Below are experts of layer 3 (counted from 0) of a mixture-of-experts language model. Rows are named router (the router's row for the expert) and show model dimensions 0-255. Each number is 128 + 24 x the weight over its row's rms, rounded and kept within 0 to 255. Numbers have three digits each.
Before each expert's rows: a language model's description of what the expert responds to. This comes from a sample of Wikipedia text that the model never trained on.

# expert 14
What it handles: Temporal conjunctions, int- pieces. Clause-linking words like after, before, when, where, until, plus word-start pieces such as St(atistics), int(ention), acc(omplished), cond-like stems.
router:115144112111107171135078098121130076102123087125127122092120108155104138102111138090153096135152108082135081185121089144130177121141140113114127169132101180144139124102154109098114130104128094138139111103111129111126150114132165100127157110139133133104147132101122095127120144135105167175106157128097123136130094098119173150123140130114106102135153132174117128105121090128103094153108139069124108157159115125152159109150142123073096134145176126101114154101165113130122135139101117106165176134126170113145157105109125134089141122149141151143132132168076115141103150158138114106120122144103091121142078157117128114124137142164132115140132128119131165101092144164126152137096112153132136165140103132135108104130159163114112163146136073132096140130106169113109159089179113

# expert 9
What it handles: Romance particles, accented letters. Words like de, di, el, des and accented letters é, á, í in foreign names, titles and places, such as Open de Oeiras, Autodromo di Monza.
router:133123128086079118146150142122129132112133102107161129106102097128128075145134099150116154137126122128142130100158147141138147151120077163118165172121108093136119134127125119124092144127125114183136121198106194118127106129145148125112133141156124127156136185123173112160127091091097149171102157112117147100117169104140122127113150128106155147140131114109110131181095177123146112126092149124132142134144105104134110106111095159162174152157108110126103167114114124095114138134095117099153136177196128160144100184130135117105070097148164158134107146122132104171087138128139121120141119102149151142085123136125142082120144125127119118093156132098118129145169133136133138138125088157111124113107107073096102157129134101146156124125145098128159112109110135137142096114100143

# expert 32
What it handles: Year digit endings. Last three digits of four-digit years after a split 1 or 2, as in 1978, 2016, 2025, in dates and tables.
router:098099170110175103137110167130088102128172157099145144167097103135122092136152131102101107124126108121129142109114140129142098100166112131119084128139119147133132140134157136141109112105155174145121120111169110147159148166093139127103112155118120145169106141137121138174131123079099137137166136172160129130130091120122094129126114085123121119133106108115151124092138140149129127131121121168071108106138099096124161115162111121142091137120108157140117140128180112155168142129149095129091136119161111129106137156162131146115130131144147132136154183132114135110121094124104191109171111137167135121157125116161162150114133158121181115089139095115124096076138147088106077107148104130123139142130141149120186133172072126117130162141132165128123108131113110127199135136156142

# expert 58
What it handles: Single digits in numbers. Digits 3 to 9 and small numbers inside years, ISBNs and large figures or in table cells, as in 1(4)80, scores, dates.
router:102150157108162101136124138121115104137120150102145153111167093113167135124150132128133116164112126150132145095150164148092165130137072174156140097109160142138109138154101118119113126148109152161168128097109137126091160111123141128129087151147121140118085127082101125088147113114183134105121150168080143153118153129133126124122134119141115150124100088120127104165099175093151145108095096151165124095134125108154156158137137094132135082136148122145098126188167163103139162154120097155182106133145127131100124160095175160146149144141149173117121150157113142122138125119143156120168132095138141117147143129123143149149117117155178125108119088091159100084134148160120154105117130140110152156140089118165108114110131146115116148128156131138113091166121136140087125137123063

# expert 35
What it handles: Plural and noun endings. Word-final suffixes on nouns, mostly es, s, ers, ors, ments, plus es in headings such as Residential, Decrees.
router:153148104123125124167085114127141130119095152121148164113149150135117154156118129136140154151162149133142102144106090119133145093129175094113159120156086150121157160158120129105138189138106143142113125116093135150109148138133100087147091149156107073124098172133151144143038115147156113132114118147105151123137091087104115150125142142101128114082094092104118174136108085123145130113123121164142148116131100113134122108127081091122153133127108171085114181147118114103120128107131127114175149132056145124120132108117140122095137120143124133119113075138147116146163114122110129128140127078133151183144173115123132141154108097156127114176112164110130116151145152126108127137103135147093123132191112133096151105111178131143090149137134147151105141134122112139161121130150143

# expert 56
What it handles: Coordinating conjunctions, relatives. Clause and list linkers like and, , and, or, that, which, but, also, plus the adverb ending -ly in Originally.
router:135167125130158150115112130120134122127127168161126149145171138125128149113088140156151126136127126138105108101135135129186135148095137093085134128138125152099120121085107123114122154147155084118134087190120093086102125109118129109137156139114097111104106131130164101195100106131110157113143118142085106131128103110110183141104108121106129161146111138179115146112146120138112107136104073117129153154110071140167123099136128105141155137104138111123118171127157079132148143090134178085115181106136083132121163113144123076151120127134146173137137104143154174137146124125117091118108128089155133131133110119113165149129131125129125155126114127144083134132071147122098162160137108106122132112164119148111127067139116174105137142160084087155109108122118152095125160123135125

# expert 30
What it handles: Larger numerals. Two- and three-digit numbers and "000" chunks in tables, populations, measurements, coordinates and money, such as 400 metres, 76,202, $170,134, 84.55.
router:115112143109107111129111142131083102099123106071156119143136142137102151101145099101115110171164102160144108132104135110133083104087138090124144159108130128157110111088147128088122132131124149096101100102134122126180153116099133096117180121145127151147176113142087120152117134133120145141152146130154135113107102131199137092103118105138142127129141138117136081110141128117161144109096072147130089126123149115134143123151105083094120142133163069139123152123152139091124160194093146104080133151163106130125163104103156163101126115139177112151132146145131157156139144093151132143134115093136169144125142104124128089098138153085124097105112120092128083131132146163091136133143121167117165135127124142129096131137117145146171135173103123121117090113127149124087159163144114

# expert 28
What it handles: Initials, headings, separators. Middle-name initials (B., J., A.), heading markers == and ===, markdown table separator rows, decimal points in numbers, and LaTeX backslashes.
router:112055136151153163135121120185109096163155140113115139121114078096126094125126135164125136112152104157100158153121110125095097135171130143105148104123130103153137141115154097142100122093116135147129101169088148142157105132141134096123127120142094136134160148117140132099105137121125129117106083153142102148138095106084178113132133095133124104104155138184187156169098121097143124125108171101086150110115168142163153154115139139167093078119155121118144148101099130100142167135102134109141082136169131158129140134149085163136136116145117123100131137102163122136115140086158138127133110126180175113137139127084159144171114112141104134086168128146102117141150100120140111114148119082133143119127158101144130154100128141110119151116105095106147120113161152151087104138123146

# expert 24
What it handles: First names, compass words. Given names and directional or place-starting words beginning a proper name, like John, James, William, South Sudan, North, New, often after commas or table pipes.
router:110141092141140160121127150138122138116076137099158153118106094128123124074158165070136125138145119133104119156162131084128159088137141177092142178134160140155116097134121121147127151093088098191127152133138178139122108110109156067154111124139127135175139151160115148082128171161142122123099130095110153100138131147156136109109110155128154111151121123129091076154134121107121130119140144136175135123116159133133113117129135127081139127164175148119123146125059114147123128138139126087147132101118135138096152141082112133136126085131133112153152151143133108123098137106126104126122110168102152096152109126096116098137125107154171159138135150152131131165144137141128128133091113160120159091117120151129159151099113103120124143149126151118221118144144166157161121138152131

# expert 41
What it handles: Subject and have verbs. Sentence-opening pronouns and existential there, plus has, had, have after a subject, such as It, This, there are.
router:119102149118121150114121078150109109156169171117154117125122133100121118149103144134142123145149124159129122140100163144120134091115108113154145130104129164176181150095142108089116138156131122095102137098128137114103132132162115145146105111151126151068128140093138153114117129094110132124143152172099104126115125152123156119101169127094129182152175159073126127109127093135138120122114146125174137184145079105096159096115135153163115134158132127106106148135125119109120152133132167128094120141145143117124124095133148129101138143149169138191153121170160131128165123097119109130123136135129147170125153118091169146154118101173085143144128133113145123149111118130150162127102123134087145161119168104162154121162131124092122065170121111124121121073133154197143146154154123

# expert 49
What it handles: Institutional name adjectives. Adjectives inside organization and party names, such as National, State, American, Royal, Republican, Public, often after of the.
router:121128156100111179129145152131106104144090117108153129138165118155127101167079106104126117118124105105162128082112102110158154150122116098131151077114102093120115154151147100144130085131105127098155110126126136157147105151118109103127135130094123179141114131131135117131153107099092142167149157143157099146155103138161153104133145101108144169139086148124138126142114135126147157126126150129163131160162126153118121108157108128126121152115162131104131095120069114124133113087103183099125131150112072157116198121119119067123135103121129129114125128142151111126059124076127138117127107135090133101126154176106162099105162135105109176114172138118107127146135109105141112128138111127143124110127115147123133152138089066126139180136137136162154108110166135150072135169111119

# expert 29
What it handles: Word-stem pieces and not. Word-initial or stem pieces after prefixes like pre, en, un, such as amb, ab, Adv, plus the word not.
router:122134121116173131130125058115144114093122127129078110135090104136144147130079134090144091146113146150134142158141124174136142121135130115135145152105108112137171129168135110102120152166116112169135118121092102107119163078155124143122159116147118102089116118144120092139151138118126131159149158128161126134151125114134125140131119108128129065141139133142127096089104182129135127156116167131174094134147082116123144138101125085143143135120095131164114155085113123123102171096080113128121117146093102150167098120204095107123171111143156172124116108154154128131114128132151107119123122104145168119119182093167105094138113131144087108148132157148156141153154104165164145130149136166100140110132142095098115097141157103143099136138099141135082131144142105138101086124122099

# expert 18
What it handles: Numbers 8–26. Small one- or two-digit numbers, chiefly day-of-month dates, list and track numbers, and scores in table cells, e.g. "On 18 August", "16.", "12–10".
router:128166131104157094148115115115093128111140141113149105114157120105137178149131103107137108162129131127165144120115166135086150097117086104128146083107112118170077092132108101109201096151114161117144130084133144141111184135098076155124112194133132153145112121123102129141138126116153151096167141091100128156118139119157112127127148096149124101122124109160149095130140134130142138077141108156137136119125115134121168147136102121104107089100157134162090106151164151091121115161132134131132132101150141102103142130091137138127141120139153170139143159105121160075132126142118087112108126104074134089151129132137140101075135152156151118083113089084150127109128153111127164139138118119105138145115096182151168136111146167083146155156130126109107090122135157132107132153129125

# expert 11
What it handles: Copular verbs. Forms of be and linking as after a subject, often before a predicate noun or adjective, such as was, is, were, as a.
router:112119072168090177123111137164152110161160112164105099106115139148136127167125141152144112146152158118130161109099149151094119131120160079123148121141089116126133144171105119141095125124111099086119144139122084109107114129127140080147093126174131108109131163122114089101110107159133103166168141115127160141115124114134120129137112138120145165137137135123155120133149125147140070105129090127152175122133110109093151118118154112101157105125123146132128157121130122158106127140125107097123136114109082124152120055117099127092127114148136103156121110153116140166145174149135104122141099121106100116152121106117117097104070119161135143149125201140098127154167112110135099137125107087082129172134148094089080164184085131123164132121114127137111116139125125132140133092158168

# expert 17
What it handles: Consonant-cluster subword pieces. Word-internal pieces with ch, st, sh, th, ah inside names and foreign words, such as Laun-ch, Wh-ich, St-urdy, Atch-ison.
router:126143147101128144146118120140147130101117141126083136117100135136109203104071110108132108178157142122155130151164136136137111122144126185117141169119143106120134101116126127131104168103143107175136094107129098135145155168076147104110092137116109122150153143112132132119119143137114129147111113113102143175119135156166086110088123155113132080158148129108133175140140084139122141102106173114106133126120090100110134108153119115096155161132123151172142083101128143108159122101141120108112128100102096138131139152109119134122143111164135113077135118176096164122122112147187130148154119078085120115132083145182136122141112118146173137140084130097149091093080132123110117131111125168112104133136101135156120114158107113103098145127127134142076132096085144152098140101155140

# expert 8
What it handles: Personal subject pronouns. Subject pronouns opening a clause, mostly He, he, She, it, who, especially after biography first sentences; also the piece arr in arrive.
router:140082078143119143106124096084123150183136138131131143177146130130120113152124150127148112141110083133107164127130166087150150096144136106113120166137124139122150163093120115152108146118120086110115130140112153107131074122095165121143158086133129142073124149097112128137095124093111153103143131106107092100133108187150090163118114137136120195150143117139136110110108114114115148118165144102169109146128105159145141106130128165116142083132076100091142134143161148155138142115152166128081104125160120139178157123103110095113123130135130142141116125159097105171167123099136128158129104146152131101152128157116138171154098119159115150128133151115095136102099182165107141132121115153077135141148124088111149146136123166098134113146127115132077136080096116109117144123130094

# expert 37
What it handles: Verb and participle endings. Verb suffixes ed, ated, ized, ing that finish past tenses and participles in prose, e.g. devast-ated, embod-ied, fl-ed, emphas-ising.
router:120146142129140120151125108113140130138101138126141142132117121093136208144141128133137144134150172130112080123152109125067141097133147150144105109123067137137143143119148133129191100130115141121135115090113113163072149131098091120131151121097082083174152141168104122187102086147120120105097119132161136106137113084149111109121127122123126104152100154138133142107130113097126132128115149118104137141109086127142120114091144126128115110127150126098082149076133089101133120093137125130168146110158184141117146150113111158132177137078130149135118099122142177127130135150168099148088118107196137156137121119115155098095148116132161149148083163104090159140106121091131136148141117099135129100085131158091140133149126141098116125168158156132121119095111114138117171128137139

# expert 12
What it handles: Possessives. Possessive markers and pronouns after names or nouns, such as 's, ’s, his, her, their, its, mostly followed by kinship or work nouns; also ampersands.
router:133155121151121149121145113151152124168112154151063130137141142093106129117122148091134141145137129156131110102126081112113087146122150143090155090164196122126144111128129110117134094093134076108128106148113116147122128093071103159118156137102095134118129121129134134116149103116132164100125154156121099153142107085077130121136152101104131113120140150156145096108134088134100124081105162117160176173102122131163156130127142137088110135107094168164072132119136138138173117110131136128104106142163079120140108141095145129076088115088142152116116126159114094162128139109115093144150119138172160157134121155102150131104129132110113192115147140144111168105112115113130144120134109131186111127121099130141132149150136110128093160150136136154147143084123121117121106064105132

# expert 15
What it handles: Ordinals and order adjectives. Ordinals, numbers and order words after "the" or "one of the", such as first, second, one, other, later, last, new.
router:098169097089123150104109167122130157155125142118120144118158134153099159077120139147117087078132139149154114118110147152172117117118149121131114131132115123105129156098122151159152111135118133111107102166133153137089108151151131127139164123140102088118181138106141110138109161167145109153154159134183098134083094157120110154134140104101165166146114134134130090159132149138163119124134149132161187115136118121159150098122164141120141123145165152136109118133156119118168121136144147106104112129125098101097134121093090106137134095135174144137132098122080128130162092097131065119119112153088160110119106100085162085116170075135155123170137155188096104124101132106143096150151119131094135128164143138137151076136113136102121113140134133139109139153134152121141145106174139

# expert 34
What it handles: Quantifiers and determiners. Determiners and quantifiers such as no, any, every, some, many, each, other, plus St., see, free, and "List of" links.
router:125133122118113130081069137148158100134151102120141110128162111170103088135143172130092102125113128120139139106101120102091119155106101129130137141072138148134109108107103099124091102148114142097135076079132137131142081128113146118130126126165127113146140152129138087154159107126094160104126119128129129119107151082153107122169090137113159118123143118130074127131080162117167084104130166110164071149124111090159124144086145126074144101113167103099124102111121159121131135130105128129091159104129101137124113100087129114080097135121167138168119119139108159145103083134122091144145125113108133118160125111085082142145126129101136147142134165128132075104102157167139135142128110136114162094145135147093106144160126119146134172106191146132149109139148150157127149128125112

# expert 33
What it handles: Leading digit of years. The first digit of four-digit years, almost always 2 or 1 before 018, 016, 002, in dates, tables and list numbering.
router:103077153094164114109119135157135115112076140099096111130120132105133113161164104109159078110171131138129134105182091121116142127076140128177105110146171153143128162110100110134136120084127126137126146098126096105111131170151124121160110136093148128113125141116143112146131092123112169147116121141129142129123104098137106123114150113148122182109120121107150143166099134131159122124108128183146116115169166153149147154175137142148107099159120107098144095146118141157148173127130129111114138120151109123097153155103137089100099144121113120118130152161103147150136151181117140143134098106142144092152144135128121115108145125143089134124113084123133088106128168142167101150094134150088137118137128136046137154088130134130174164133110142070089135175130149092091113151120133

# expert 51
What it handles: Cast-list as, table dashes. The word as in cast lists ("Ghita Fokri as Sanaa"), dashes and empty cells in tables, and bytes of non-Latin scripts.
router:105164133104129089111131124146137126140087109119135129100128121155118161153163166117120132131097159158103173150137146114148118103113149135119135113132133121112149123120119137147070087116102117106095120191162142170155111105158121102110119114102100135162115139130083116148151112122071160152109129125108112176142136124110192148143128118088152110140175119150126164170131102130150127132112102167133151112136129117094138154094114116131130121130169088150190168129128113146153140134143124113148147114177110128086121124122156166146101109099150124131139135109120144183102148139090160122160107093123154116141165136120100120085129118114140143122156103122111101110121104074097164160093104161186145124135088131147114142176125140087162119134165136145158101146137143120108146158116164

# expert 45
What it handles: Word-final endings, closing punctuation. Final pieces closing a word or phrase: plural s, closing brackets ] } ), question and exclamation marks, and the pronoun it.
router:097134122112120167171111117174130148085133130157070149121126167062081139097128144122123116118124170172130135116125147094083163134120081084099128129100104146143133157132095115116135107122131093120122089156113152061114112137098121144116173108105114137119145153136141116120096126121154091077128172153116113166137166125098121105110121113119140159094113121135123128104139118110146127131123100145118079105120092149117155112129165168122120131175127095100137145105140130100131169122149116120148092116168129106124131147163126133158162109159129111144140157110153145145155098117109104111149116120134153187125122110098141177150145134140153104151124152107110104113132162065135169105104122133176158146139139098140095141096109155118159085127152133130123121120128148168142145140171159

# expert 36
What it handles: Word-stem fragments. Mid-word pieces and stems that precede suffixes like -ical or -ic, e.g. Histor(ical), chron(icler), Turk(menistan), av(iation), m(arshes), plus "period" and "mass".
router:088121153100151109136134095151081101095121139144143144117122123127128115092109134112156124130131130140087127152141155140189151154153082142141155179103106123127128113111173108103134143158126132150133139108120126120133126115127151142139105088141127105125094106113116118100114121108101102163115119104092108129067135117153101101100131176103087062137115141093154147157185133097120105139100111146137096108146121139107125099155089121159117152154181127148103123121134187115115135138097106120135087144129133142108134152162139131138146123114104153128127164149131154116169129146155161160161125098140154175121122103178087129127139143090140108121102119096099125168114104154175133130140120166165168162155114125113142129137132135134110128142118109160124101122103146208144151143123063

# expert 31
What it handles: Vowel-initial word capitals. A capital vowel A, E, I, O or U starting a word, often after a line break, list dash or table pipe, e.g. E-lectra, U-FC.
router:118122077150106116124125153125067135156107132105134102128128123084138113114156122140138101125134170146129164138116170152128138120114129103107113159102176147143112157136137147137151144159116151106144109159132111136113122101141156170148109132124124136159104149104156082098159079122108123134109133136126127160103124076125166156154141113133132140110123131145128082163138119099140128147114116119085141110091153125125090107093124130139104096061134116110145102115143124088158112197102100107143167159116117119175125149090161117137115093157142122134135115141113133117152089126118121135147123097138107111143150114098141160104117135132109121039097088117130148168119136158079088125169130155116147134124135163158175135146137160109122112070118137118068105104160118109149161099121128

# expert 42
What it handles: Table cell separators. Pipe characters closing table cells, often after a closing parenthesis, percent sign or vowel-final word piece, as in "(RIAA) |", "2.2 km |".
router:155139141120108112151108134124184104144147159125140182138172133108152073073161156134166125138127137156124186113151130108150149161113092093094133123130076139107097128146145166158134158072095164143122124114127120115128127146116143152124120115108119156181105147091135095149158083134114138109122132128111102158117131132141115109115122075086153159153107130107090162143156130143108175111108106106173154139155102106110110151097148120121137133160153160151132115093137153128144128118134102111146137098136125109110136178154109142141130141131127123070107150134109186152111118115101137105146102093109151134135135102088081084107140151146153133103191154154137126128137135137106106121123105104142122099152131126143157166100135164112091105108167130131126116124155160128157160100142149

# expert 52
What it handles: Dashes, parentheses, slashes. Punctuation between or before numbers and list items: hyphen bullets after line breaks, en dashes in scores and ranges, opening parentheses, slashes.
router:138102161169101107144118142126110144185118139129113106096104106132127124098161062097163130153148136099148127131146130102115139141148111110161101115076119145144146087156119113102130086120136173157110137095143181108158091127147119152128121117087121116154105160128115111108139123112107126074112144138149116188148130129139160133104157125143159116133143138170155110145167105080123144122117133109160136094105110181146118112130165174089135109103159093147116107134149131146103153148155114148138125161111108153140167152143104158152122114145142116132139099135140143107125140112127116121169133139127121088167149129167122179145099136086119121124128132164148145106166118082131122146109133146161097075147130108147142153109176134124122162103124082148069115162159112121145143178121153

# expert 10
What it handles: Lowercase onset letters. Word-initial single consonants or clusters like s, t, h, sh, th, often after hyphens in compounds, as in re-s(igned), genre-b(ending), h(iking).
router:116091145140146140141133084155180145121145149163077099122148113138150110131167141136148143136129155163120132160127145121125058113182150128089140128098141129137126092177134147112127155086121133199104143096089141109133125110165151116124147112132145097106099139105131130095176160157121114107109120122153095140169092118118143123111156143122136128099157123113159097104118119126163171122127141118156097131125145093145117154134171142081137118142085090109115127135136134168114156144089124121135104149129094139157137102148115146133106098156146140131110094133121106127097138142120119166147125103079130121114131152170103157178094126158116121161114141108149140131100164137158080113136134126116118167151098092147101064127143148134110134154070159154118120133126134077132112107141168

# expert 2
What it handles: Sentence-final periods. Full stops ending sentences, often fused with a word ending, as in 43., (NFL)., summoned., refrigeration., usually before a line break or capital.
router:127179116113104191127100126139131095143186146119075171110122102128116082124112097102139136112135126125111132167138100133160127097157105130099155110115079125146164146146146126120086121150116125085083136108110105093123110144107161102142137119153114167162119114136121116136112113112098113153121110128151107098108143146117161114097157114137150123137148133156113171068113110135142146100133137113148060086071142119153150131151132181163134129165113155152118092135142113110134137097116125102092096149133143132101091161144110129130110150151132158115146140164141112118104132102133126118119122077138175104104145122119166159110137186112102078105151105137144126082128134087148150110129103147157125117130193115142140127105098147121093162117149139118124113084138115142134140113131169

# expert 43
What it handles: Math markup and prefixes. LaTeX pieces such as _{, ^{ and $ in formulas, coordinate °N marks, and word-initial prefixes like eng, sub, inter, post.
router:088107140128132127136102148178131121121145115132110106100124118167142125110174136145110103112151123153149127128126151156089130121152102138147131122127096118118182097138165121131109133165187108108118122096085172113164126139159162104123098121116153107107148146113129114119140133213123153085098134154137102161164127113143105168131140126142135137112163117101104138136176108118141118136132161118116152130073166154122119112129096140123133132139103119081151106135169101171122185138113152136082127116089089131122120116134168130137145088135181148139176115140132152138143126147132090138137108132152118121117134090142143092102119103173129165152142168137155131137150169142190150148137105147135131141143171151116083127157148124098163129094117092123167133099135134172091137148138141

# expert 53
What it handles: Opening parenthesis, quote pieces. Opening parentheses or quotes fused with a capital, such as (S, (P, | "P, and the piece ab starting abandons, aboard.
router:125086105143136112132110138144172142141107141108134125100112096123142119132162142111154152128137119150122124155128117120137146120138129128111173155128111168145128134169128116083110135132106129133118111146139148103110120107149140115114109122111118099121124156108131086100131122128154118114101137132183100109117116116131140108167098122120143105112108174122099151122119142094183168128124145123133127139108170087124118147150143138142154151118131118103147159133165071177086188187113103090156167123126118150081184104135104111111108109119160151104120086155130134143118173132152143154156119156117129130095197143127085130171071108119109158072147124146175102094137135133176097164143120128157146087159128122081142162132126096092156140127131146155105147159163131123120117096134165

# expert 1
What it handles: Temporal in and quantities. Chiefly the preposition in or In before a year or date, plus %, until, since, times and month names in factual prose.
router:129112127128127108131146078142089096126105155132150140107082068108097086140155163131133116119159150129148110138157140118146125141164129099123134094140121087141152103067164124119178129157123120099148104134093132135078158157148081115167153125102156101111139133101107125081108116133091099126123104119070124126101096129156158126101138123124113138123103149137146138123126098110145124090108138133086119134152114089121146144139091110082097129122131102125144181107082109091138121116113141078138096112110118141091134116151088152125155137107160197119127161112107136113147128139153155170132126111133169133157137101171152119110119196093109171132130136163120136145123152119146129125106108120105099114123141176089119141167163152120107164142095123134129141133127140157150148137138151

# expert 26
What it handles: Geographic and positional words. Place and position nouns or adjectives after the, such as County, River, Street, north, upper, high, semi(-finals), central.
router:100134137153149158108122185116111117139132146128165068121159168135116165135130140131130126116158083134132095122168157136135126109128166148105180134163134143130165138131120111116113112163084125111121107158140161175107130123116129121130177098092126149113113173081137146102114143125096059143154138138135067101150138124116126087135126145115163139143115154081089140101162153092130107139164131140121124130136096101103123144131129077167121173158179100123088086135104108097171122125128123108147126165111103141110130098091120158157115091147127123114115121143138145141132107102172083119161107079134130126132100121126131099094138089141107174138103127138112118140094132136157128148115118119092143136124100167123135116123080120125147122132153116166119145100157110182098122133147138